{"hidden_size": 512, "n_experts": 16, "experts_per_token": 2, "d_shared_expert": 256, "moe_layers": [0, 1, 2, 3, 4, 5, 6, 7], "router_score": "softmax", "normalize_top_k": false, "balance_loss": 0.00443, "init_std_router": 0.0251, "norm": "rmsnorm", "norm_eps": 1e-05, "learning_rate": 0.00876, "beta1": 0.95, "max_seq_len": 1024}
Below are experts of layer 2 (counted from 0) of a mixture-of-experts language model. Rows are named router (the router's row for the expert), gate (a neuron's input weights, with its number), up (a neuron's input weights, with its number) and show model dimensions 256-383. Each number is 128 + 32 x the weight over its row's rms, rounded and kept within 0 to 255.
After each expert's rows: "mostly gets" lists some tokens that are sent to it at least half of the time. This comes from a sample of Wikipedia text that the model never trained on.

# expert 14
router [142 140 144 124 141 154 120 166 102 122 139 163 136 146  91 119  27 111  75 111 172 180 128 121 115 140 135 192 123  97  65  91  99 156 137 167  84 175 134  99  81 119 110 205 121 167 160 169 108 121 155 200  92 127 187  82 152  99  97  45  94 142 160 104 143 112 143 119  79 118 131 138 219  88 126 105 129 121  74 126  88 180  96 122  89 181 120 156  85 141 134 118 159 132  60  98  92 147 143 122 124 146 154  99 141 134 149 122  86 137 121 161 162  88 141 206 141 151 173 160 135 119 102 117 111 161 113 162]
gate0 [149 146 132  98 134  89  78 136  53 117 168 138  97 155 121 143  72  84 135 119 113 111  87 124  84 128 128 138 125 128 170  84 123 219 156 110 142 163 118 111  68  86 115  75 120 136 102 118 102 134  62 129 164  83  86 163 141 151 160  63 115 149 153 114  98 139 125  91 102 109 165 155 111 110 119 137 137  93  95 132  94 106 148 157 149 155 147 100 122 142 218 137 164 145 137 105 146  76  73  82 185 157 163 109 182 138 102 129  77 164 102 114 102 112 139 156 163 154 147 139 128 118 176  86 140 159 147  94]
up0 [159 125 138  86 158  57 125  97 103  77  97 115 161 114 119 109 158 117  97 164 143 113 141 126  86 150 116 115 141 116 190 130 108  72 147  99 106 146 119 189  80  98  95 136 216 200 140  85  95 129 106 138 129  65 105 155 111 168 197  55 122  78 128  72 139 138 118 100 136 140 109  68  57 137 120 132 101 127 135 123 195 165 133 211 162 105 119 107 142  80 162 110 125 108 119 150 104 113 127 151 104 176 161 123 123  73 165  84  80 162  77 142 109  96 123 160 121 118  95  71 145 130  96 129 181 200 185 146]
mostly gets: " in", " is", " at", " was", " for", " to"

# expert 10
router [138 114 130 119  84 134 115  73 124 139 124  37  78 182 134 139 140 157  97 123  64  93  69 102 102 116 146  91 102 153 190 198 122  91 177  93 123 126 144 120 118 123 189 169 136 132 130 190 146 107 126  99 137 153 156 146  88 104 185 139 114 101  95  81 130 161 125  51 106  89  99 116 160 178 154  39  97  79 159  80 111 116 154 131 131 140 158 147 115 115 111 120 119 184 125 198 141 121  78  90 104 160  79 126 101 133 167 109 132 113 120 156 208 137 159 179 137 190 126 179 112 127 199 122  74  82 153 119]
gate0 [101 109 101 140 169 117 113 129 108 131 109  73 130 154 104 237 122 112 127 128 148 137  91 148 126 180 164  98  92 149 168 139  99 167 142 120  76 144 149 156 212 149  96 141 154 114 126 127  96 106 155 180 103 128 103 173 136  97 110 185 151 136  94  78 143 137 139  93 167 105  75  84 105 182 141 110 121 128 166 101 142 122 102 166 192 116 164 109 159 128 152 126 106 123 105 148  23 144 135 165 152  93  92  62 116 134 187  60 143 119 128 145 153 139 137 168 172 132  98 143 160 121 121 137 139 108 122 210]
up0 [121  70 129 114 162 101  80 133 163 125 118 117 121 160 112 129 124 213 193 144 138 174 130 117 181 103 136 181 173 156 159 114  49 125 151 184 155 120  78 161 125 130  92 169 176 172 138 145 142  81 193 137 145 164  25 124  70 135 112 106 109 119 100  83  95 122  81 179  85 155 130  91 164 114 141 142 132 142 102 131  94 106 139  85 124 142 149 155 149 156  83 171  94 132 120 138 127  93 125 118 164 120 149 164 122 131 166  94 155  88  94 134 118 131 182  75 154 110 166 183 149 123  74 146 179 126 105 190]
mostly gets: " (", "=", " [", " Act", "(", "2015"

# expert 7
router [118 131  84 131 118 136 101 200  69 138 115 152 151 141 146  91 137 118 108 119 167 143 199 138 128 205 166 127 170 143 139 147 123 159 116 136 223 121 121  79 103  90 145 183 104 120 185  96 105 148  90 172 175 118 116 135 120  73 120 190 147 142 115 142 139 116 114 181 105 144 134 162 140  74 135 100  90 134 145 145 169 142  90 128  99  79 137 122 148 140 152 153 168 188 136  76 176 167 126 152 146 140 109 153 122 122 104 145 153  88 153 124  86  96  76 113 146 176 159 135 137 137  60  75 155 102  97 112]
gate0 [177 115 100 137 142 125  96 140 137 151 139  83 146  47 103 141 107 135 141 105 157 162 135 121  90 124 121 142 155 125 124 168 114 123  80  68 143 173 101 118 190 130 115 155 140 139 186  91 164  92 129 121 121 121 150 112 191 102 149  76 172 137 145 121  88 113 101 139 142 118 108 179 148  81 188 141 124 110 140 173 135 137  85 225  94 138  99 114  72 123  51 169 133 140  86 127 122 159 148 120 165 184 114 111 165  52  92 117 151 121  76  81 110 181 103 156 141 167 144 168 168 145  83 106 111 106 100 107]
up0 [189 147 102 113 131 119 126 132 146 116 117 169 123 120 150 161 125 182 116 138 116 182 117 103 111 106 128 109 156 175 151 145 147 155 131 128  76 149 143 100 101 150 149 151 145 143 108 108  99  99 141 102 147 123  97 161 171 127 112 180  25 176 146 141 108  95 151 159 161  94 115 114 116 169 112 133 126 154 164  87 158 124  99  80 107 176 109 133 106 153 161 115 141 101 169 147 108 201 159 122 104  97 138 178 163 164 201 137 156 155 125 181 189 101 114 159  78  97 151 126 119 169 138 132 193 153 133 163]
mostly gets: " a", " as", " by", " an", "ic", " another"

# expert 1
router [127 111  72 127 143  77 135 100 201 138 186 194 100 123  66 175  84 156 151 108 185 114 162 158 125 159 128  92 132 114  88 156 131 107 138 146 170 133 135 172 164 153 136 108 117 100 104 126 115  69 106 178 108 151 147 161 118 107  82 103 120 118 131 114 110 142 131 151 211 155  82  63 159 112 212 122 166 150  89 188 131 171 158 156  80 157 160  71 132 108 179 131 141  82 105  92 133 141 115 121 133 145 167 197 104 121 136 142 164 149 118 122 100 146 109 132 111  88 143 107 114 162 103 133 106 150 135  90]
gate0 [146  46 153 117 126 117 179 109 154 137 176  95 120 175 114 172 172 141 170 110 222 141  91 153 116 169  73 105  73 120 165 115 146 111  96 169 138 164 126  63  75 144 102 120 159 142 130 142 134 155 181 122  83 116 118 151 143 181 167 130 125 146 102 159 106 150 103  68 121 105 233 102 114 114  81 178  93  82 122  59 133 110 124 127  67 113 110  87 127 133 213  77 150  85 143 105 159  99 130  84 153 112 116 141  46  89 162 131 110 140 160 139 115 146 115  89 146  98 119 165  75  99 148 113 114 168 185 157]
up0 [ 79 190 148 144 141 142  79  97 165  65 128 110  93  73 178  76 126 184 160 119 102  61 164 162 194  64 123  97 151 113 150 106 115 145 126 102 138 116 159 141 170  63 125 169 126 127 135  98 147 154 129 143 143 140 171 130 121  98 121 131 157 150 101  82 135 119  93 105  93 131 114 139 166  91 177  99 114 138 158 149 123 134 137 104 182 101 116 115 134 124  72 179  76 160 105 138 120 100 110 233  89 156 119  79 182  94 155 133 130 139 136 184 109 164  85 126 169 151  80 131 172  89 154 124 138 107 113 137]
mostly gets: " mi", " north", " south", " km", " species", " Genus"

# expert 4
router [115  77 131 152 131 108 140 111 176 174 128 115 130 123 124 121  84 147 133 170 104 140 163  62 114 101 134  81 119 124  97 111 141 138 173 113  76 122  92  99 120  95 121 190 144 209  93  90 106 116  93 120 182 134 125 131 137 116 100 137 144 164 140 122 154 118 113  84  70 167 201 162 108  88 126  31 154 101  82  97 121  94 153 112 167 155 152 162 138 129 174  73 117 136 202 179  87 138 143 114 109 136  95  53 100 135 128 115 121  90 149 101 187 102 156 156 193 124 174 124 139  92 133 165 136 100 159 184]
gate0 [129 121 111 166 110 173 150 126  72 134 114 100 184  82 148  86 140  68 137 115  96 168 180 140 119  67 171 138  80 124 114 148 127 141 152 156 200 107  98  49 171 171 136 146 120 128 141 154 131 118 199 165 131 149 100 100 135 108 147 102 134  89 159 104 145 114 133 151  96 113 164 163 122 147 100 153 160 104 134 130 168  57 147 110 121 139 132 126  81 110  74 102 108 144 132 143 189 141 111 135 157  98  74 137 157 168 164  90 150 125 124  84  81 153 150 121 128 114 147  72 145 137  85 156  69 107 139 183]
up0 [115 142 149 169 189 147  97  99  74 151 146 154 152 107 175 112 120 139 124 148 156 154 163 196 115 133  99 136 114 130 109  97 130 159 204 144 145 171 125 158 142 185 119  75 151 141 207 211  93 131 146 140 128 173 136  48 132 150 102 127 155 126 122 131 125 191 106 135  65 117 134 132 103 149 167 124 174 102 105 144 154 141 161 211 160  98 135 101 128 105 141 148  98 135 137 171 143 130  67  77 134  66  97 120 120 216 184 107  91 223 124 163 151 165 122 131 134  75 106 119 120 116 106 109 146 169 133 105]
mostly gets: " and", "'s", " that", " of", " on", " who"

# expert 13
router [143 152 151  99 159  72 103 134 157 111 145 134 121 128 185  57 134 161 197 159  83 118 136  77 115  97 100  87 130 102 137 161 151 120 105 118 137 115 132 154 130 150  56 146 162  91  75 163 121 126 135  76 148 173 148 101 131 109 105 103 140 165  95 175 189 135 118 134 115 130 171 128 149  92 139 128 104 104 112  99 107 115 121  79 107 111  83  61 159 102 118 116  69  96 168 149 130 155  72 112 132 128 154 126 126 130 131 143 104 123 113 151 161  88 144  98 120 121 107 111 141 123 139 151 121 150 125 156]
gate0 [ 45 112 146 179 119 131 134 122  76 101 157 102 107 152 125 146 183 147 144  78  69 143 132 134 185 116 197 108 136 121 141  49 200 147 151 113 123 137  90 127 128 165 123 140  97  98 127 103 112 122 142 175 122 129  81 190 121 199 174  57 140 118 166 150 115 156 101 182 143 130 132 102 113 122 165  81 106  97 170 151 151 169 109 153 134 107  65 116 132 206 123 146 188 136 124 147 100 116 133 147 107 176  92 139 108 112 127 145 116 119 102 101 180 107 171  80  95 183 113 204 126 128 147 168 125 128 146 146]
up0 [ 69 174 135  87 148  91 104 163 144 158 145  94 149 152 186  53  67 126  88 100 182  95 126 102 112 147 105  91 174 154  83 100  96 135  87 209 143  89 176 136 160 144 114  85 115 164  82 110 123 136 136 104 120  89 163 121  30 108  76 140 104 155 105 124  88 163 116 184  80 157  85 196 115 124  97 111 161 156 178 112 195  81 154 122 119  96 116 135 132 129 163  90 100 100 109 106 158 148 166 141 151 100  81  95  95 121 145 117 111 137 162 151 165  92  98  89  98  66 166 130 106  46 163  63 144 159  98  77]
mostly gets: ",", "),", "in", " also", " January", " May"

# expert 0
router [177 116 120 110 120 165  78 106 123 131 117 142 145  81 158 142 127 171 124 148 130  78 148 126 139 141 122  76 130 127 143 124 115 149 117 110 118  84 158 227  74 160 147 136 166 214 143 116 160 121  92 112 150  85 145 168  82  95 144 120 127  98 126 146 146 116 140 142 170  91  76 143 128 173  97  88 147 163 101 158  96 150 135 123 143 115 128 137 109 196 164 138 163 134  72 183  97  74 167  98 151 124 180 109 124 107 146  95 138 128  75 143 174 120  86  90  71 114  90  90 124 120 144 122 131 186  96 146]
gate0 [104  97  74  96  88 139 101 137  83 126 132 114 118 108 152  96 100 106  83  82 125 121 139 121 127 162 144 154 145 102 158  83  89  94  60 108  70 119 118 120 161 128 126 157 146 135 130 126 163 155 138 113 122 126 135 130 207  91 158 112  85 132 158  95 174 151 192 104 103 112 152 121  69 143 108 168 120 108 164 152 129  64  92 122 137 130 108 125 136 144 146  89 133 167 151 138 105 144 111  91  86 137  55 141 169 113 128 168 174 173 139 142 159 134 166 143 131 112 128 170 137 203 138 131 114  83 137 154]
up0 [184 119 112 141 160  97  97 128 128 143 214 121 134 138 138 127 106 148 145 147  98 114 163  88 110 141 108 116 153 193 115 106 139 151 119 131 184 157 206 126  93 119 128 160 103 112 120 169  94 144 132 133 123 110 115 181 136 191 101 120 108  83  90 141  54 136  94 110 171 159 117 107 165 203 183 129 136 214 135 164 182 157 107 148 148 129 124 119  70 127 110 155 106 151  88 144  79 130 101 132 137 134 134 114 152  53 147 154 120 126 123  67 131 143  69 167 146  86 146 106  91  99 143  95 143 122  98 129]
mostly gets: "\n", ":", "==", "===", " ==", "\n "

# expert 2
router [ 71  78 147  90  98 105 152  85 124  66 127  84  90  72 155 171 206 148 163 163 150 158 131 119 108 168  99 115 125 130 149 103 104  94  94  95  84  96 112  87 105 149 135 128 112 139 122 112  67  86 175 112 160 153 116 124 158 128 151 161 149 190 112 115 125 168 133 167 180 180 144 168 100 171 122 133 143 137 149 130 137 143 134 133 165 156 120 161 136  99 149 112  93 125 140 137 165 149 168  96 125 151  99 135  92 129 151 147 120 151 144 134 114 129 133 138 190 113 178 127 117 212 113  84  93 124 137 111]
gate0 [149  94 140 118  79 116 180  99 148 131 145 107  82  97 121 153 110 154  90 183 175 120  80 104 126 112  74 172 175 109 108 114 110  82  93 129 124 163  61 136 206 121 143 119 112 124 136 138 128 149 173 113 106 109 127 104 126 134  92 153  87 123 128 118 125 140 134 117 133  81 167 132 117 140 151 143 126 136 101 147 144 136 153 108 153 113 137 159 147 171  90 189 138 116 140 148 143 109 142 162 148 151 136 165  73 137 104 190 136 109 175  99  73 143 118 142 162 138 162 201 207  62 135 119 129 128 168 168]
up0 [157 170 133 173 138 147 116 106 148  42 129 109 117 109 188 142 104 159 107 158 133 115 130 186 126 135 137 121 183 204 182  66 147 184  62 122 110 100 173 125 119 173 166 146 110 113 166 105 162 138 140 131 204 103 140 164 153 166  89 119  82 158 168 104 127 116 117 144 124  98 159 120 121 124 118 100  84 125 110 137 184 173 168 117 119  99 102 146  86 113 185  97 204 131 135 110 105  65 114  98 118  76 178 143 163 152  79 139 128  44 132 142 100 107 118 186 133 138 150  85  77 102 109 133  71 136 189  90]
mostly gets: " the", " The", " his", " a", "The", " her"

# expert 8
router [170 138 155 161 157  87 154  98  94  95  88  75 150  86 120 137 124  71  73  69 110 148  76 138 153 134 101  93 125  92  89  77 122 105  63 201 111 168 121  85  92 102 118 102  91  79 169 149 138 189 153 168  83 109 134  84  87 118 107 133 129 105 132 133 132 150 134 103  58 108 131 164 100  86 110 164 128  89 200 160 162 101 148 108 149 115 142 131 102 162 131  80 101 144 103  97 145 177 141 166 102 154 151 135 103 113 110 137 125 198 172 152 101 169 142 137 144  94 117 128  53 143  62  80  91 106 100  53]
gate0 [146 143 169 171 137 146 122 119 137 148 130  93 123 159 175 142 146 146 141 155 134 111  75 142  89 125 153 124  87 142 151  99 112  92 165 111 156 124 120 102 130  72 129 100 129 125 109 166 149 161 132 152 148 131 148 166  89 107 137 124 119 155 119 100  98 128 157 115 149 160 194 155 124 111  95  91 142 139 189 129 143  72 172  85 171 132 138 105 180  68 160  72  92 146 160 152 156 161 120  89 126 119 152 129  85 174 147 198 165 210 180 156 171 119 148 109 139 156 114 108 120 137  65  99 118 130 104 132]
up0 [157 149  87 143 196 123  97  88 137 111 112 148 163 171 156 184  96  80  80 139  59 103 152 139 150  70 108  90 119 121 124 102 106 120 156 167 122 103  82  95 114  81 171 136 161 106 198 135 197 149 182 112  85 126  92  71 150 118 143 132 141 121 139 113 101  98 125 144 141 102 142 175 102 126  51 163 126 185 231 112 198 108 147  94 113 122 109 140 101 217 176  90 140  82 147 145 158  99 122 138 169 160 129 133 136 169  89 162 122 140 174 129  84 123 172 130  86 137 150 113  74 130  84 136 123 165 119 156]
mostly gets: " was", " were", " had", " with", " has", " are"

# expert 6
router [171 107 127 161 152 164 128 165 151 195 124 102 130 111 184 126 109  90 165 156 147  96 195 178 194 115 115 149 145 134 114 166 123 136 149 101 103 155  83 108 117 180 113 102 134  90  46 103 107 101 110 155 122 108  78 117 155 165 143 144  65 147 122 127  67  93 175 136 161 118 146 111 152 212 102 117 115 129 122  73  83 142 134 155 170  93 113 146 146 119 130 146 172 114  68  75 112 173 150 129 174 119 117 118 132 160 107 101 206 136 108  80 129 164 163  94 136 149  95 107 102 137 138 112 133 154 109 103]
gate0 [145 120 119 133 101 152 144 162 112 190 110 151 148 105 134  54 104 107  67 152 192  82 108 105 144 165 169 166 114 148 158 193 163 116 131 135 165 179 123 195 158 103  98  85 178 159 136  99 126 156 130 171 166  83  79 143 108 149 171  94 171 158 123 105 152 170 110 144  96 142 115 141 137  96 109  85 140  95 156 132  61  89 180 111 124 106 160 112 139 179 120 123  82 124 111 162  75 156 100 107 116 159 107 181 154 142  65 143 137 137  92  83 161 231 115 171 132 146 160 132 130 112 123  84 131 116  96 113]
up0 [107 107 102 137 118 132 168 100 151 171 141 218 143 144 126 139  74 132 110  95 154  40  74 124  78 144 166 134 134 146 128 123  89 134  95 137 122 100  45 130 131 142 157  82 169 209 104  99 167 120 182 148 132 147 167 138 139 193  47  97 121  36 113 107 131 197 153 163  72 109 149 113 176 142 147 137 119 161  60 109 162 134 110 104  79 142 151 136  90 146 132 108 144 146 106 140 169  81 141 130 127 105 163 139 140 108  79 159  89 131 116 172 119 174 163 156 127 170 122 130  58 100 123 139 123 152 125 122]
mostly gets: "b", "c", "y", " ft", "est", "g"

# expert 11
router [136 140  67  88 118 127 125  68 145 100 127 113 137 115 139  90 112 160 150 125 138 126  98 121 127 111 162 132  83  84 117 141 160 112 127 137 130 124  84 167 136 147 104 111 114 102 110 100 184 166 127 122 148 101 138 156 136 236  94 162 166 106 135 100 132 155  77  84 139 169 127  79 109  97 149 223 145 102 195 181 190 121 138 148 114  73 101  73 116 114 109 175 108 123 121 160 182  88 113 154 193 124 109 120 141 141  86 158 144  99  37  84  61 184 140  83  76 124 125 123 221 120 152 155 206 166 134 109]
gate0 [139 142 174  89 154  65 135 148 143 158  96  86  81 104 123 138 129 193 124 208 127 162 115 177  99 146 112 101  69 152  27 192 146 153 112  96 120  59 115 107 146 144 107 130  79 161 127 157 138 138  98 164  74 100 121 110  84 143 151 100 185 126 131 100 140 168 130 172 119 171  85 125  98 128 149 158 101 161 118 173 177 137 118 123 142 128 117  85 151 179 125 139  66  35 152 156  65 115 130 125  63 159 137  69 140  75 123 113 122 128 107 170 192 123 106 147 170 193  51  86 151 141 129 131 117 121 138 132]
up0 [151 147 120 147 114  83 109 140 129 176 111 104 125 104 144 110 146 104 144 145  96 124  95 157  92  87 112 145 131 138 123 109  97 116  53 142 116 153  85  90 124  92  99 143  83 149  74 122  67 122  98 138 157 105 144 122 158 132 110 102  90 120 141 117 115 161 114 108 154 122 138 136 113 167 155 121 149 102 131 158 134 136  94 120 142 126 128  41  95 129  79 151 175 144 113 177 121 124 112 180 100 176 142  57  39 133 127 141 151  95 114  85 145 134 153 113 134  83 172 119 124 118 125 112 127 112 108 168]
mostly gets: "o", "ka", "i", "er", "on", " Angeles"

# expert 12
router [121 173  98 128 108  97 144 142 123 146 116 161 163 155 130  85 142  93 100  84 107  99  71 138 173 168 141 164 158  93 191 145 154 124 115 140 171 149 126 148 187  79  87  77 137 120 151 107 146 135 148 159 110 112  78 158 125 139 177 120 195 111 154 152 130 133 122 150 157  88 111 126 127  99 118 204 183 124 168  91  90  68  83 135 147 136  95  69 104 170 164 109 142  98 116 140 112  90 140 144  77  89 119 116 141 102 104 139 112 149 141  79 152  89 171 143  75 108  83 111 118 111 191 175 180 129 130 145]
gate0 [105 150 130 175  75 115  79 144 118 117 116 159 135 143 167 105 114 109 151  84 125 132  97 157 120 187 178 127 107 167 106 195 139 106 128 116 198 164 113  90 149  99 130 144 147 105 129 107 157 141 140  95 101  92 112 133  56  96 164 131 104 113 133 142 199 170 110 128 174 134 169 108 155 152 171 104 123 149 133 158 131  88 152 121 103 120 113 132  86 157 169 125  90 154  94 145 126 100 165 162 130 152 156 100 123 163 111 111  82 137 154  44 123 113 167 104  59 189 108 117 134 128  79 136  76  54 134 121]
up0 [120 136 140 158 155  91 119 134 115 104  29 130 166 144 138 164 103 129 115 109  62 129 157 178 135 110  80 132  97 123 165 160 109 111 140  72  87 104 117 204 122 148 159 128 127 150  95  99 164  94 124 144  42  99 178 139 116 157 181 161 131 163 113 111 120 136 115 162 115 120  79  97 119  95  80 140  82 141  93  77  98 108 148 141 126 202  36  99 106 159  88 108 147  68 113 130 162 144 153 139  90 142 142 191 155 106 130 101  55 121 137 107  53  73 140 125 137 145  75  90 138  76 123  94 130 111 157 112]
mostly gets: "M", "st", " not", "th", "m", "W"

# expert 9
router [122 113 137 140 143 138  93 155 126 184 123  86 177 148 142 146 184 142 145 138 129 116 103 141 119  96 142 150 174 167  81  78 129 134  98  93 162 117 195 199 145 142 176 156 104 125 131  95 192 104 113 129 108 103 150 164 131 100 203 109 130  99 119 152 139 106 108 118  90  84 108 119  93 194  93  79 152 201  95 178 110 133 147 129 127 132 160 132 123 113  93 108 174 136 116 127  64  70 193  86 170 132 138 152 146 119 136  92 142 132  58 126  84 111 120 113  68 153  53 125 136 120 157 140 135 131 135 119]
gate0 [116 144  96 141  69 134 122 159 121 105 108 116 119  94 115  71 101  83 180 117 114 175 121 107 154 122  61 170 155 111  95 169 179 166 116 111 170  90 112 143 158 169 167 150 137 125  95 108 143 119 155 142 131  78 174 102 168 102 110 163  91 115 117 116 198  86  72 122 133 100 132  90 201 130 123 157 114 117 179 109  88  49 126 111 146 128  73 127 185 120  81  88 107 149 129  90  98  95 129 191 111 143 156 175 133  94 110 132 156 140  97 146 118 121 113  49 122 107 103 136 122 172 119 168 110 162  95 158]
up0 [126 110 131  78 133 158 120 145 127  85 153 100 125 113  42 144  93 143 108 130 118 200 115 162 182  69  88 144 128 153 162 133 154 148  57 116 135 107 128 141 132  99  99 141 111 117 139 116 158 154 113 112 131 126  65 113  91 150 143 121 136  90 115 108 108 129 133 120 145 110 189 118  96 160  91 138 126  74 121  77 141 194 147 158 135 158 119  82 133  53 130 180 177 145 175  61 121 196 129 121 150 130 143  96 153 192 121 102 145  92 159 125 128 146 136 196 123 110  64  96  81 161 139 113 140  80 135 153]
mostly gets: " |", ";", "|", ");", " —;", "|---|---|---|---|---|"

# expert 3
router [ 98 130 142  91 124 136 133 154 168 108 116 183 113 155  88 144 117 135 118 169  82 146 121 128 121 142 110 148 145 164 167 138 115 110 107 167 179 121 196 189 143 162 132  90 127 115 131 150 154 140 119  68 108 162 179 125 119 134 112 146  95 137 122 151 139 161 121 208 160 147  97 127  73  95  86 123  92 147  84 169 166 113  55 131 139 104 112 160 156  97  73 173 114 118 119 136 167  82 118 104  41  85 106 164 166 125 113 108 130 129 154 165 137 156 140 115 147 132  61 122 156  98 146 147  84 138 168 104]
gate0 [139  87 125 178 104 128  96 164 172 128 114 173 124 232 121  87 108 107 120  96 107 128 192 133 162 142 102  91 145 153 101 114 131 123 142 101 165 119 130  99  84 141 120 125 141 120 131 139 138 129 140 112 152 145 113  95 133 119  80 162 124 123 102 117 128 136 136 160  88 123 160 144 143 111 131 143 134 102 145 144 141 126 101 117 132 117 120  70  80 154  92 140  93 181 118 155 148 147 176 120 131 147 171 138 155  94 118 191 175 170 154 172 148 153 155 133 160 134  84  87 131 136  89 131 182 111 176 187]
up0 [109 109 143 111 142  69  37  99 159 203 118 133 152 146 114 171 150 152 152 165 151 115  96 132 110 174 126 106 161  99 165 108 178 132 119 102 110 134 111 108 135 119  56 142 146  85 131 193 153 144 103 143 160 163 113 107  93 185  96 152 181 119 178 115 164 129 111 147  51 171 124  99  88 126 171  99 144 108  82 130 155 173 122 122 138 102 111 118 128 145 148 138 115 214 153  78 116 144  88 136 136 119  70  67 116 105 181  87 114 159 164 105 103 116 129 100 115 120 104 120 141  62 116 134 127 214 170 196]
mostly gets: "–", "18", "13", " 2018", "9", "-"

# expert 5
router [ 80 105 143 216 132 177 143 139 107 130 103 117 106 161  84 152 148 145 125 154 131 144 126 100  78  35 103 159  95 170 164 111 135 142 181  94 100 118 113 145 164 135 155  84 128 150 129 123 117 110 102  73 146 135 117  98 166 122 156 110  79  68 144 127  99 119 162 154 133 152 185 148 163 213 109 126 114 155  77  98 132 143 139 159 120 170 180 197 137 151 136 171 140 142 187 135 116 137 134 145 110 127  91 118 176 141 171 140 108 107 110 137 119 135  47 129 153  86 183 165  58 136 138 102 142  87 117 177]
gate0 [ 99  94  73 103 155 172  82 155 136 117 123  50  62 104 115 167  84 131 105 130 157 147 192 175 117  61 153  79 131 138  93 142 123 164 110 142  78 108 128 194 133 114 100 102 152 110 105 133 124 118  81 164 197 106 114 126 152 112 113 135  96 150  80 153 159 115 131 177 106 148 128 155 188 172 126 108 133  82 107 156 145 122 189  95 158 109 147 135 150  78 166  70  93  97 158 115 135 144  59 127 132 113 112  84 182  94 103 143 154 167  96  75 111 192 169 130  87 131  74  73 108  72 110 114  92 147 107 129]
up0 [113 124 162 127 100 107 143 137 144  80 170 163 136 117 156  78 131 132 164 126 145 117 120 149  79 198 133 151  76 150 104  63 146 139 100  82 118  97 154 153 170 120 143 118 134 134  50 102  96  66 129 144 104  69  50 127 110  74 245 118  55 151 122 148 145 165 114  85 162 122 142 175 120 130 170 117  82 151 101 159 142 121 160 126 149 120 138 142  87 117 128 105 124 159 173 119 142 166  94 144  90 189 122 128 116 106 106  95 104 141 157 121 119 153 143 115 159  84 185 139 144 161  87 142 122 136  91 123]
mostly gets: " of", "ent", "al", " more", "or", "ant"